Below are experts of layer 3 (counted from 0) of a mixture-of-experts language model. Rows are named gate (a neuron's input weights, with its number), up (a neuron's input weights, with its number) and show model dimensions 0-191. Each number is 500 + 25 x the weight over its row's rms, rounded and kept within 0 to 999. Numbers have three digits each.
Before each expert's rows: "comes after" lists some tokens at least twice as common just before its tokens as in all text; "gets" lists some tokens that make up at least twice as much of what it gets as of all text. This comes from a sample of Wikipedia text that the model never trained on. Tokens count by the router's weight.

# expert 4
comes after: " in", ".", ".\n\n", " In", "In", " during"
gets: " in", " the", " In", "In", " within", " pre"
gate2:552495466483499527470457509479484449537508508523537519492529499477468560515457518526524476526486531480476473496521503514483488520499485499525526534480467521501502516450504482518527516480503489496492510475533519512514484527460530538522518515502483505477533463478492542460487449506464486510494486495513552432534463491500506530512424483444501494479501478503488509510507499491478518502483506522505512521561496527530493512497506462483458497492492521470462478495482528473521492445487495504507477431489521518518495522472511504498509478507514466541500523490497508431512520503487506507
up2:492452568495505515491500540523512514472465468499468466474479510497443503549477503479514509487493509468486509477511541480456520531508511461532543504494455470461512521527503540473494485454515488522533520509512521488506505485510520529481475492497504527482508489434499490484512504483508474498496475517486518468532480505484501471464507507484498464540504494522479556516531475528532479482453503468528514502473507460503518558507524465439508510458506472489538534461514553479465487501477517507504510528527478516506464487522487504495512506459479540498520493550485488460520482510486497499
gate3:481487506487476525527486481492489497473507510531480499512486527516520489498535530472474492492448489521446519527537514476521446522496500464472488491489540493557476486509470484529497522471515445477524471493472548502508458440508502456515498509515479521526503528472478488517478476506485495483510484461509451526513526480517479482517542484514467508497469532504424524485450452513524521496531548469469484487504483473485500509482510498500511505512537497498518486530473482477512467507501474464452528510489486484495527548510517504465502475499463473508530492485554487485471479543523528472
up3:464503500453462481471497502426496521508514496505463506475503489456497473518507494474489506494492484486489530536540495492503501464429516423479509509500500492481510499517480521553501489461483517512478457475484487471481520505461534479486541500512525518527515515500527472536500467497518520451518505530535526478534543453519519481530569496527542498481471499463481480498447491495490479484476513484528489499489473528499493487498473503526482473494513476546480485523499509496494514491483532522492492508532506478493485471494473487479532438459509511481500522481546472489515510541523543483
gate4:473475513513504535509481505520523462497499513513439558481532523515511484510530491525508528486513513480496547492501518527487491459499496493496550460490510460453531518439501481516486519499476473481534498512519529489501468526509548461511499484483485519523539486459481504506512460555444544473455483456473497538504517505483519520495464478527496494515486480510467521503492490530490514509481564536513487526484518460497521482522511517484492487492482512470522482519511461509531486529504501522516541431524538508483498501490524540493523496506492534518497512476495494503462511556441511501
up4:476462464495526496504494507524536525499501503474448562472515483537526501468531471540490516486523541491504530488513515515494481434498524505520510462487507481460496520482526482543505481498436496472538482483505537531508446507485533495506544500500474524504505506441475499511512447549457524477486482455467508544507510512467519536474505496497528470494480491523489523492470498488498508495510536550491506490497478495518511484511498486512480481520488532487563483527543472512567502503527524513486533463495509509473512517496536517526501496479499529494494502453482482511461508547478490511

# expert 49
comes after: "201", "200", "202", "199", "198", "197"
gets: "0", "6", "4", "9", "5", "8"
gate0:514475495497497544509483461503499523495456523493459517505494502457549522471483507471514498479509531523467477483585499448520520503518503489531441498499510516480527487533520507534544515527505480479509502514528499477519448491485449577474458454530481506499530488483467505497504494474502537514470526447492471493495473499503497468490525515506536484507459487510456483523485528492488524527489499504482492526481526485512518471483487486512522510519489523461500510499519536524516501501497499514517521476478463494478516480501454537480478485493529524527458506504459487564482522527554526502
up0:469506472489511507494481533449506474465527464516520539504507537563466468485460474509466521506532482487518491510416522508490459502493511544505511509520450493523494455487482496525497492482529532492477518511519516503517478465481485454514466550545505517494528484504510497507519519526491450529499485505497512510489527476482524497501445510454479486518508515485518477489493473479484490507474501482526503482532500544511500550529536501494482539495483521460507461542501514511478508508483474500548484521504547538498520477493504479510528489517479479479515523472539535432529479529483461501
gate1:494497536533505517491502460514522509554489512503475491496505536496469492500517504445482495531507498536516533550517472488529516520515498544509483521525505505473454518468491473524521499503464524493552472541475503490493527435476514493484501497484507490507538504472505555501518517475470474499508508486529471496475498488464484479480548442565481506497470528481509485502503500500475525503474525501490492504445494485507453523504538565476499465490491532479438515520482511449504485526504480499524527505441540468488520490459502508499474506508508513494464494526513495527510492539549473525
up1:501467515551508518506516489511523511515550495525474493453496519508451494456526497486452507501464495553535516512467506490482496495504499542487490508540461513491461513485505485513508523481461495480499458514483478511454488454468497494493493476472535446489526478484487530509548524478495513497488546488501454485470452478475532473488498454504469512510507488466496505528507498488468500498513494484526485520478521512498460503514578542520500503499520502530442436509526513472498511524512490514544514463469488481472515473462485501500493533527509528517508550530487525505523491530505509551
gate2:462539540518514483537484525554518510489498518528509505488519492510480522504464567464515494501519571484493506501521477476483505490527484475501501456520546447469512519513509539513522505456481472490515517482510496490523451521484517487498460471509520504514482505475506492509495480509485488505484479490522511516499550515496517496496490477511467499494503542496470496515516476491512533498497454504465482452470452465509513543504577484472532500484539503505514461486511545488468487475523522513535501527431492535502503522517547482526511532508509478498491453484513467499431484512513476494
up2:492470462465501496481514469524540485508521488511472481459512490502528527507520449505484541525457462506494489549497495559504530501535530493522462513479467515497485507481495459509540512470505507541494492513508537527506515478475474479503505506476512468514472505494512492511501476536508557508524546492465486500492477476543522474474518460481533519524493523458535496513549552539503477481508537512519479557502509535544465491541442513512463502498470514504488519511495475494532505498520501498499501500547536517492484463493484548514531496491498509505464515501477515496535514504507571541

# expert 79
comes after: "201", "200", "202", "199", "198", "197"
gets: "0", "6", "4", "9", "5", "3"
gate0:508479480530483512523505479463523491438535475525493504488478486538498490528508490498468463527556484500482526482470489500516540528459558517520470474509518495480516479463521495504477510502467499500510548466480478486478511528479502519493464463519494512517523492550477474534497525584515520463461481514508544543497488515524505551458459475489503498516502504501522480506505516507518482501514454494522519458527491502542476503498453503483513516537538496537477485500520468538514531530473472546563486530491496468510493484512458545474488523524491495499524486468509499497481501517505489499
up0:440517514464455495490468522490533499547483495525494519514493465543509505487507505533540541509531512461472533526448511508519522501524469436495493480461494497484471480484522522481513460519549472519509445505508488515479519508503455419471527490517479524484499517492511509482510519466516523522549492476485496503493492472492498451487516451534548539527495485525487506458520508442528524546541509502498507525493536482484493469509507507552476479484474481486527516507479501498514473492507479489467483496483499497498481478524495482533487494475513464477506523450510492511469489484489511534
gate1:545531510508510511510494495528544516504460501491495507520555524530517503491499547525493491562473522482506470480526479473478485520525481491493445484489466462458472507475448515471549513523519524519527484454524453552475478485460527502478484499467497524532524521449482518513538492481497504486487489494491499529460516475483475535492484520488440518467534493466475520496476510489467464510506520440504518523519513535515558492474501512478508464470491495526533493499481508455506490514523490514494520498493491549506506523523490509493494493523565487464521532481520517525497521499482530511
up1:507471534519506477534510506549495501501451459497473493532530518496502498483486517503507523522452516462469481454526477486491460435541517531516462473491521521544514509495469524479494518506543546508504485445489493500496507507473490483502478507472501565526516518469481498491495483465529525504509504481502512489488570490484504481528537500492450489478499457490503497485455515497464493485462460486513500525536484480514528511505503461515495493487515515553527493536460522451496527485504479494488508441499533527513517507544502481511521467497498496489445542491479502503470508524443506492
gate2:471526507503503503496524441510503541483471503491494477470510519493447530494482516492515469517534514496525476534530482515496506521428493523507555501512517504477468515461458527467524497534487458521495524493482485516481492509465441517479476467538482490489519489529504517476523468495465536533430492493529463485517492532446554533515488522487507538525512522490507507490497466496499513511482486507538529483478495542506511482460483506463476521502512504535477517473528465526518503514510482544510534515499460495523505493487499516463457463540517499518495503489494466459488538467508498549
up2:505475510469521547492497509488512525525506511520518506521496503527482521511503490451514536518530524497501526481528501552478491481497494505522523456493498492482513524533528505504505485492480484514509419522527526486506465465521532476497528476452507482511495495450496541523529510502510502512486444497501481465465521497480523479491539489496496488493511478489457555444503493465490516524529531514492526486463508531427494504507494514478426511493501540455482505483499549541513513490490472497458526498485536472517506502495490467477543575477512465521497474513530466506509485490529517489

# expert 104
comes after: ".", ",", " that", " he", " where", " and"
gets: " his", " he", "'s", " He", " had", " has"
gate0:507453559466511506527512515452516498456518479468512479516479496490487517525503526534435470482495535494529500485514536481499505467489505473483502475511453495507425470492467520530495526498489492474486521501524483502488506502502464501535476532512466567492499524478468456473516515489445490510509504493532497511543460492499507525521482515487484488519518519541459505514495511468513516459505521509485499523482526485468446468482537533491482500494523527477503554480499485551527468446518493481526497512460476534507467503519522516501442494478507521509527472532486506480498510530511512468
up0:469499563487491468506467481492515514480518513484512446522461491511564477507526454510500439516499533442497485480529519490505504518490508463475486523509492484465464496482486496547548531512466488476500548523512471517504523501508530558523477463495518546539498499495491463487520485482502461508499477514535475530521490518532483528511476490479519492496498506523490449525490484483477496481496485505488506501534536470495505478428482521534450460488497517519504498479537472516514499464505511483538527546477495519520478546520498498512442504487504489479504501508472520551516510515524524523
gate1:452497495543483469451441481518497520453526491512488511427500499524541526462498514469492502504469495510475526506530502536495493510511492534490493523505474472496484512508467484454453490493438504482491466513503497483479499451473492447498509525494514505535475511509542455481540448471509470476508560499497524470492471517504514468500521494493540504531509466497476436485480488456477533479519480498520487523478554512520491487516516462470502481525473515505507506505529495463490490449514503450497493517461492530499514466477495491530513484488473522536535502510486500495469478485485493502
up1:484474495480514460476454445511467500495529529514499499481504496522509541471474510486476449505489528472460489468512483465492524507468488536466503515493503493516449545464479471453507466531462482464488503497505539492517539491483471478493477540507505489508482521520538499456514466486489509488496545470511479501527504514520496520520487469484504495528469508485458445514458507497489559506487491486549492516455528465518494492504487516526492495483483541512482471476480524459527470468470495472488499506462524512485490485464536472523489465492448540517541516553511503515466501477506469516
gate2:518513503535487523519484505504444478433435485495524465487505473479500488539480456523471518519531487508456481539490542529519500504446525470491504468512492502506455504500523553523511493500478519501477508479523496489482489521519514536503489539479497518486500495507556520493507546519472474516498500494518483507503537504535489531514497503509446505516482500535445502515513484497483462501518513496491511486494437504496528537464482541514536453468508485486493498494482481514513520461467473501486475546479493483497497488557528505488466485462567492526518537489498539469527487540520481478
up2:485514496485493534511493523502514506482515519475488506526524494501512536462504538464528457461501488470547499496519504502501504508537501534470488545515527469505529510499487500498496504525489452557513510494499504498528482477446460511501541496510476483489540488455457476549508438489496497482484523508511491479484473496476506499486485506522531481467513510494522492456501497517469533502480498483474498498494500478480504462542480528526476549548490474505494526481542508547480485523532554467541496501515536559478537499453487511528508481499506464511510499522450453525509544456471473459

# expert 188
comes after: ".\n\n", " |\n\n", "\n\n", "s", ").\n\n", ")\n\n"
gets: ".\n\n", ".", "==", "\n\n", "===", " |\n\n"
gate0:505487504524527466464524503469463467459493489478501476494489493504500485522488492514505532478499481479498506483519493497491506481511518449533514483456525514515498515518518516536523489482509479493460495507447523521502476485483484472477436489479542507516472498490534517463510469473485467494492513490520546456517579480483480552521506512541516480452529549522524476507466501484470467491485469463478504515513527472471502533453540506536540487486542502494537522506519509506542487491509565497487514479487476534516548503507469472519499554512523466488525528505513472535500515531503487490
up0:489488516511520469453513502478457492463492477468494480493480483476521486505477504538506533469494498477496504470517516475507488471509500448532501472476523508510510524517513515528529484482522492508464500494444517506487494487500498467479469492476532514513467508509524496472519487467465455495509505487515528463540592479484458553515514514518534468492521544512521479515466500499475463484496463465467497494505528477482512536425545514551529486488540516500544531511524507489526499492494559502483508504475463532521539498505470485503491543498522473491529530506506457527484513539480493499
gate1:570535487524495520506513536510497499507442508496454462513497518483502501505517499531483507475517426464485496448462493522479510518505522499518508464493466511545526498500524515498501456529523471488511493495483497476477456470488522501484461499504525487491503497519512492494478493464558470489513461451502505457483508493506517505480489475551496495462499503524513554465456496508488484480466459478436473525523531462491522514511517522541501456468527527524547516502487465486501514500501483495494566526482521481485515499486474480496506468488536496487516528546462490483534510486467509499
up1:511473481483501523518538549536518518529526493473529481531512468509485538498519535515463489521469528555454491502520503496492532490530494512490500511515539483496500501556472482490510541497436540530521540511505535534507487494523499469500501522534524508477496512490485523543490474523461522496508493528505504514499476498518511503531488501509500490561503476455480521522495502478475498528557548535477470433468479474474485505477509502437498527519506502499519519480505543526481527502461490529505513460504532487483486525498541502541477511485513479503478476503489482539461489514527554461
gate2:537498518489457544497488451572502507502494505489485479493462497568477535487533534485519484499511471458459498495509489507512493460505493493493496509496487485479551512498524480503547498556514509414506495501485524493526513502491494496488501555486476504556515488485482499506518476481523478533468506498499481486477514500514506476525526488458468481473505507513446472500491527531473482459504505459505474503490489517472518457520482490518479498444481492498498490517500534457489505474483533518503527497484564527531547500523479467461474477485487537510502513538559489503527496502514471521
up2:496469508508464523479458485536545487518486512479475465469467493540456558491547511474480489497499439456501493473523488513515491469485504539514488478486481486474558549504506500511519490582506485439508516491495535511543517512466504509484507544485477497539492488456483503501506491496522481492489488490541468499493517478516495512532534503487480490447501527512456506490481509532454481477488505480504482463489508552485511478520511477502514501463512461474511474498488563472491506491501544486499513521506559519520556502500517470488511486473483510499491496510548495501522485490525470522

# expert 221
comes after: " ", " (", " +", "–", " −", "+"
gets: "1", "2", "0", "3", "4", "5"
gate0:525527532514498540449507453473512509500498490475494509488515446502480491461479493505519455538511535484528499477530488441509490460513506508487497517509512487483549474514514504543522508518527463478490497547503513521521522516494474511498460477517496532496548504563545524485525459504518483440483484500475512512470497502445520493493482500444513525483458477484540488490514498565480504506493516502577496538494509528499532477473486513558527501504526540501479489513520527479516501507478504509551492488505534523488528467470503486520510519517495495486463489491539497503496538486475484531
up0:502466435449507448561498541509482505494544506499523515534477537491499471522538501504490533483504504517466481534457495559466502511491474500488503473494475503516453489524452483478488452505486540508504557450471509487450487484488502486500522487501497485500482479437465488518491526496505529529496511512531528510525480513519494526542505494557472490495499515506465490498475503472517492506542471481421518480496470492485494530493507504450463474488453467522544470483522507500507502500532508488489485498494473462500500509513460496500504488496479510508528493539487496488480472507505530462
gate1:497512460481491457498484546542509508529470515471499500515531521517439512492487469501509483447493523497520525534491467567524500502478510515500499542501537483515524512514487520516474484478479464506512546509512521505507483499532489530498488516520506506451457509498521491505527515526530465534501499504490522491504507480533466529535473530475517508483509507553542514467538479511513495490504503501455524488497498485487522531492469482534501501511485554505509455499491501529507471514462477501554510498490500462500507509446490458570546471498476501529466509475562494436523466513511486482
up1:512515545516505561482511525471547497441487463505486528523487523503536553528520475524526490450452486501479474479487506526507497501484483507464527521525524514532477491513540490498474499580525485466520515516522497505509506531485492467496491476481500496521510487511518457510523503497512507533543509502529477462527476501468501547490519464521507550496491502543519492455508489469489504444495491531529503499533515467519490466465491519502517507462502478500509549497496463497479524467530490502521473515513495487522539528513470516473471487459533503496518465515459506544506528476490441499
gate2:525544518453474561455541509501487524533535550490511518491496502484471473512526467548455549507514491485530513488518519533523525508478483480515480482457483503574489492513490497501486539503464512482497519453487501536502479479509494479504521492483492471497484515478515455492461512535505533537498502474514503501464489500503488516509521512507477509477501550501504540461498490475526530561543532488493533476475470477450476516517500510459507497531531544493485535536500473518486492512518488488545516474502510486499454501537533486487494484492502518490475476513554488468455532518524508491
up2:499487492543522470522489505488487456489451447538445472530507504519485471507496520435517451472505548510516497517500465472469486517538531512507499478535492511427504517512541489531542490449499493512519539507502490472519467499510479537485478539527490503499503491500488532491522530468492476486508517545487501535550513452530498510485486495491530505525494482502503484510485524538449468484470481517530454512494533484518481491477519501534515472463520457502528499471506523522538525483504505544517526502481482497483492508463477523491537477540492491531530499474468517526540492479495488519

# expert 202
comes after: " in", " at", " from", " to", " located", ".\n\n"
gets: " in", " the", " at", " from", " on", " between"
gate0:485514482485491476502549491486512504459538488504497541462478457510500501462471477531507484517498513466502532521453489479547493497512450507531502517488502497487480504520523473491481512495500516452521537489525484485528484471465468488509497499506516495518540467520478483503502446464494492446495506453480516502475508486531546519516486448497519506540517541558529498477483528539484513536479480510447484500529515499503512489491541513475501493512470534496531524499499431497491522444482482549502479530499528543480488476475500501527501442534494540528514481514456506534528493483495498474
up0:474506465475492485502534488493512532485534503505520558468462470495488507468464499498514492530528486482508515495487484489522529511491458502499509477478472492518453497519527470501471515477505513454498487463493479471524544476519471489480499525519512496486518482527461475535500480466490442503540491475482494511503501436518494524542505503486493506504525524538524505490484498487501502534515538515467514498485473494481484425479553488488542505573467494509511476514504442526528515475520500509488461527532503524469500461499543525480498477543524500516518474472472496466555511483495481441
gate1:503477495501494496485480478488497533503554496516526489500527490467523527486568508476499465488475524496471524502517456511501471519496481504553469515464534477512500474518456563476516515519489486499532485521494540504472515502463497527537534527499466489514496473457461553482487484501508435486540475501488503489498514507508478533529477470544483487511481505481508500473479488501471520529501470511479568458465445522504495497516531550496544486525522535489526498526478495510450525454538493522448499525464500542482498513486531492490523512481491484484492489513489486491507473473494462518
up1:521471513475533509487491515496489453549501532492488503535482505465463506465476544485496528493488467463499468506549527492461502541475474504476503511542519488491514461494488488473480513478497509497473532525527493523452501459456548497540466524503484545499487459528531471510518549469493509523481521494455489534456479503495479448495523525494524486511545445520550490500481465474477522524465522542523459500540513490500489529499466497477480495465512504479462470503485524474481497534499511512501499485533480503517519493475473521517514457552503526473506515498482527482492483484459488503
gate2:533493517504527492508460530512499498518463521514514484464500528517467501530483527481492511502479455500538484493484496474533481520507485555471502493513494514527458502491456470507478534502462500493459570488510464521530493510524489503501475507477480510501523508517504508497490575505488522475501490515446444506500474531478499472492464530490507572499511496501508527507515461498540515504493467501518515476553473496467468517460493497488490510470521506458436513480453472478529465543465501480464504490523497482486529516503510495505492496473501504529490493467539549449457508478492454496
up2:473502480542516486499530444484543483470486512468513501564508454501530460483528471539483479452516474489508506494527536532481501509512535471515513497511485499487572513466496493491522488529506497512477487561494527503495546501470515489474516478494499477529486513484524475487542464522515514501508505473506498495474520501497485519522518455507516455474506503489516541519493508482456499492500523515525511514475573479511538526521524517508475489498515491521517467480543487537514506528531500496540529519520492499516480503504463524511537447548440524502532517519483493544495484472482529551

# expert 78
comes after: " in", " at", ".", ".\n\n", " on", " located"
gets: " in", " on", " the", " at", " In", "In"
gate0:464514528548540503523494494498530544480534510515517522511446475500499534498490530474499498471496489494459476529495514493487493510522496488456521535487499469469458475487485439509468502470492489500514518462513511508528466538464506555492469538485502494515493475497505471503523492470450511480495489544494496514481499509506536458516550484483505517490475521512512511539488508512524494484492468526504498518531480480490491528501505485497520529493537484478489517442485482461436473503513493472453511519506465535492528457503550518496477529533496545491461551503524463446488501551518532495
up0:472475491461453496528470491507504483490506501469513498483476518508466477493483514541479489522535484475532488467441518521492517515481498498530517488538501514508501533471493538495491492518537507451510478529496477482477504462536506500537505477471506529478516469521497498483498557495538466518529495482472509473488492501504445510515461495507518510514471481529492463490545488534480475500529522533518487454467461530512466494477526557470480499477507547529444502548542505506501508546503501514560490504499491482487474512481519480457487475470492498518567456478482529521493502474516514461
gate1:520468505506515525461532491517513487474502490514492528466538510526474464490534530496513497533488518466487476491479487478500476484506518515504464532445513525507509529534534535510507493481499541508517527499496501503500496510508540525515486466494526551514488453540477491512472494533505481471475479508493508504480528556499541463460437499456515552478480512503526503501496489519548455486512498522518492488554486453527517496474502539479488444518495526497541472509518514483513508511500503545487534505494456496515517476533479508491512512460484539521534521485470565496521468466475461462
up1:470470443487488485536539447498549501480495496487461495521551519496484459527476499480456460509500494513487522484505519545548453492508532465513471563493524527481493510487489500494479518529470497477507491522441529477507486523481537525501531461509500494497527502470521538510478515500509454496541505484489458497513522507462499503522452506518492483478497554482460481474486529496489502544517491494526518500474474468458515507464516519460507516484471509474473517533465517474478550465526485562526505519458497523484504491535504494511487527509501493511479502506467515511488508492502505446
gate2:514486535508497529519495524516499509456543488506500504546545476473449514507495546516490513510523522524455540550506492457510503496518472504493527488491484498482517537510513480489517490512488510518508479509515525506476485468484502493499495497479478511502514482499513544509542514489479521497497459542531526487506517461510474491465545493479475474529505524478455457478517502485529465526479515462528509514478520502487490507558493501506503528447493532513506474440449518520513527465462448536485578483498491475529539516503468515476442523511503513547537515539497509475469510494490528519
up2:506511534488485512499544514529500499501548433502508495500555499454499464500500516513524514496523516512502520507533495524492467505504470499517540498516554473489503515496507490451546484493500517491506452509517551504462459501510490503490493502533467511504501471491533521516498510507507504500522431549518555523531482504486511522511496506469495475486488527475461500503490471553520487505503479529505514478484476520473485505486535473490499487505505480546451483509408527539456519503482469506518515500510515519531502457486508503475467508518502507539561528516546489523457468498478538492

# expert 52
comes after: " |\n", "%", "0", ")\n", ")", "2"
gets: " |\n", "|", "\n", ")\n", "-", ".\n"
gate0:527515502511534512498468497488525516550487496490507493483520507456538461471489508561478491516534475484499515538505516480511542459525541536513513564512476506513499490501504481509508537501527550537548508450520480494482512502466483473522495465529463556486462477425533495481508492504499480483519476490467538474501476475484479453512495487487470519532476451515498501513481480527528518507483529514532501491490485500472504520500483510521545459510462515493520554512492456524508464494441531468493510480482489481468501482455496506519531502480506542506491490487491451488508516512515510507
up0:498488514509487532530466483494534515564492506501537496485534512451528426474526503547482502522530481478516494503497501479500536484523528536538513575525464530516477512527486476515500523486539556520532496494495481475471502512504484450505488484491463536492447484445520485474510492490489489487511468475476511499511505477480493449527528495493469540542495456536496511513504471518498499529475523518530491468508466469467491491493519493528522481501460514495547517499496451488490472458437518478501530480481504493483511489460519499540515490486490527495483527493510458491494504490498473490
gate1:510502482498479501519456466543488466542519473470524498514458462503515568482561509534463527493511527504516477531514490461514488525496485486515490503472509500501486465500516482492482544511465504565491460500510532515431531498505560521472489501494537502491450487494501479527516488488521467536500478455514510454486461490500524475457493477526494518487532507525522497550498493496508513497489508481517466527435539481483521497497473502546553491490480525518480515515524449513508458504524500502488474494504506502497531468505503492513479457487514483462494524486512501511546518524492484532
up1:500466475491460482487505475458494471520481491515530527516498445480525530484548510514522486486486524544501502517522482466498473495477540490522469506492515517520496490487476483538498532512469487522467525484527519522452509509532525518472557494446476501473460534473524523516525537525492494493540505506530532509480483525481538527466489507500492470518485488455508538527469495501527491540511496444490484510461499514506514507528525531556521519503482505490510497530503487536521456525501506528473492466454467493488492507494556504527479456512517484443484502455440494483482475520502466500
gate2:511480515546502496477497536518497530560481524464529490545514499519556498496494512516501489513492535510496480493484519495439515547539444476534494488511499477527544496478480468524507493493475524506457471503504487488445479489483501458486493525476510508516530517496542512506479502512480494507513473481538448510463496495489499508505503494487492491536532467492502537492549486505518496509488447525514451506472501500506474542486513552487477508447490536534455458506497484486516465526537523521457491531517486498499437524510503482519482449527518495511470521547508487498513479478511459470
up2:492477493542516521526498484562501490509488479529472498518539514535502511448514526528522515483489545439455520542455482468512495487483506492502487512483538499471539527512499519548531512501490482493523561485540531519497484427512516494459501530468485502522532492499516489469477521530489481486507524497517496471494493489493489502503493486480502526470503524470490482485493520499500507483504521504459508485511469476449473551545529506485508483448451514516525486509525449544516494498476466508490490474476525525511486490513466442541453523518499474523510516462472524484476468477516479502

# expert 54
comes after: "\n", " |\n", ")\n", ".\n", ";\n", "==\n"
gets: "-", "|", " |", " -", " •", "="
gate2:507498515537531494483468485508495497465512512505476511500478461488459453465512492545510520458514503529490531529523500491504483512484502505497447482545503496519547525508495559486493542482489493498500516520513452475518494504563503493452457516525523491484509505467524491484512511510486455528553542487491514522496488465510495512499508534474573507541497509534506514497503512557527511456481547483523522472504483514468493504506551530539529527542460485484511497522500477538518482535529518500505522523479488487486487495498475477487522467517461530497517494518517482518543470463445496472
up2:514478451508473474472528491515533496531491496461504511527499531517464533492508478492532469505455515494535497499541502546499486492489475536504530478511479551509502500522578450489497485486505509541512501545468525503496516488461507503513507484525452549485469498507479545548453500460537498526479535512499494495485469499477522514497487524515463495486570539481506502482474485511511456488505488517480534474484474521504507521537486525477476483519485522494449471503530537481478502485521539480473519508523491469493479552493534518491486488484474483479498530467453492528496510455509530519
gate3:487516545478535570491496496501480470516511504489534538524511499502485453498491484514472516452495513526493495492510530513479508523445481496469521496509523501551513505494493536503486492525544462532508510490513506499480486560532497502462477496527558530497493545531497475483490513519500504515515449497539561440516516507520508514523509504504521461530490446535537511480502468480488520500512495499541481474522473478510488477504507517572467517506519461482509517494469463509522511509483514500546489509524474472523439520489479485490526514528485515526473482512535473496560493498478492473
up3:464471522502489527531537512497502563499468513549491510526490492522520494504516520516525477458480473562519534503466431502497488471477516494460529499490528502475479527521469516525515498501490502511464495475505482498489529528490480568446470524475449524526506509477505489488506467510527519513529497529513495512500489484526470495484499484510535494511455468477506504488534480492499512488467557543474479476529552494534445507552448473519474506468513496531503481502494517546514511501469493499441538492494530520496489480472527521502472523503537510480507494497523487524490510453512507487
gate4:464563492476501535523505499476498513496505526484493507490497482509520488481486567493471521448477470501553499479486524521454509529486472552508528450495524526463497479498493519487512478527476554485504508507496497518508530472505498556506478511486537494506507507540477552504501527486496537501461522529507486460486496494469459521554473546540474467503518472510538522474500485493492496504506458535441488496475494506493454486516482501526523512464494514475477475474508498533500501507507493502497506531511491510519434493462483544493520513492521558497462471493490503492498535524517503561
up4:481555543486455507509533484512486530468511516528492539463505469477529487505487541494475489487490479510543508488517455522519495528498450556524500469492540525460516522471546508512468479494499541509497513485510491499484501524494476535479485510541494464511477510534477516466511491475503527520493525536510507421505537461492509527517498520542480508499511468530524505468500513526491512545493467505482513490469482496520488497546494465489514480468513498467461490494523489537491495529495491510480509502482512494511440506511522542506542501490526578514475498491495533478511534480497552545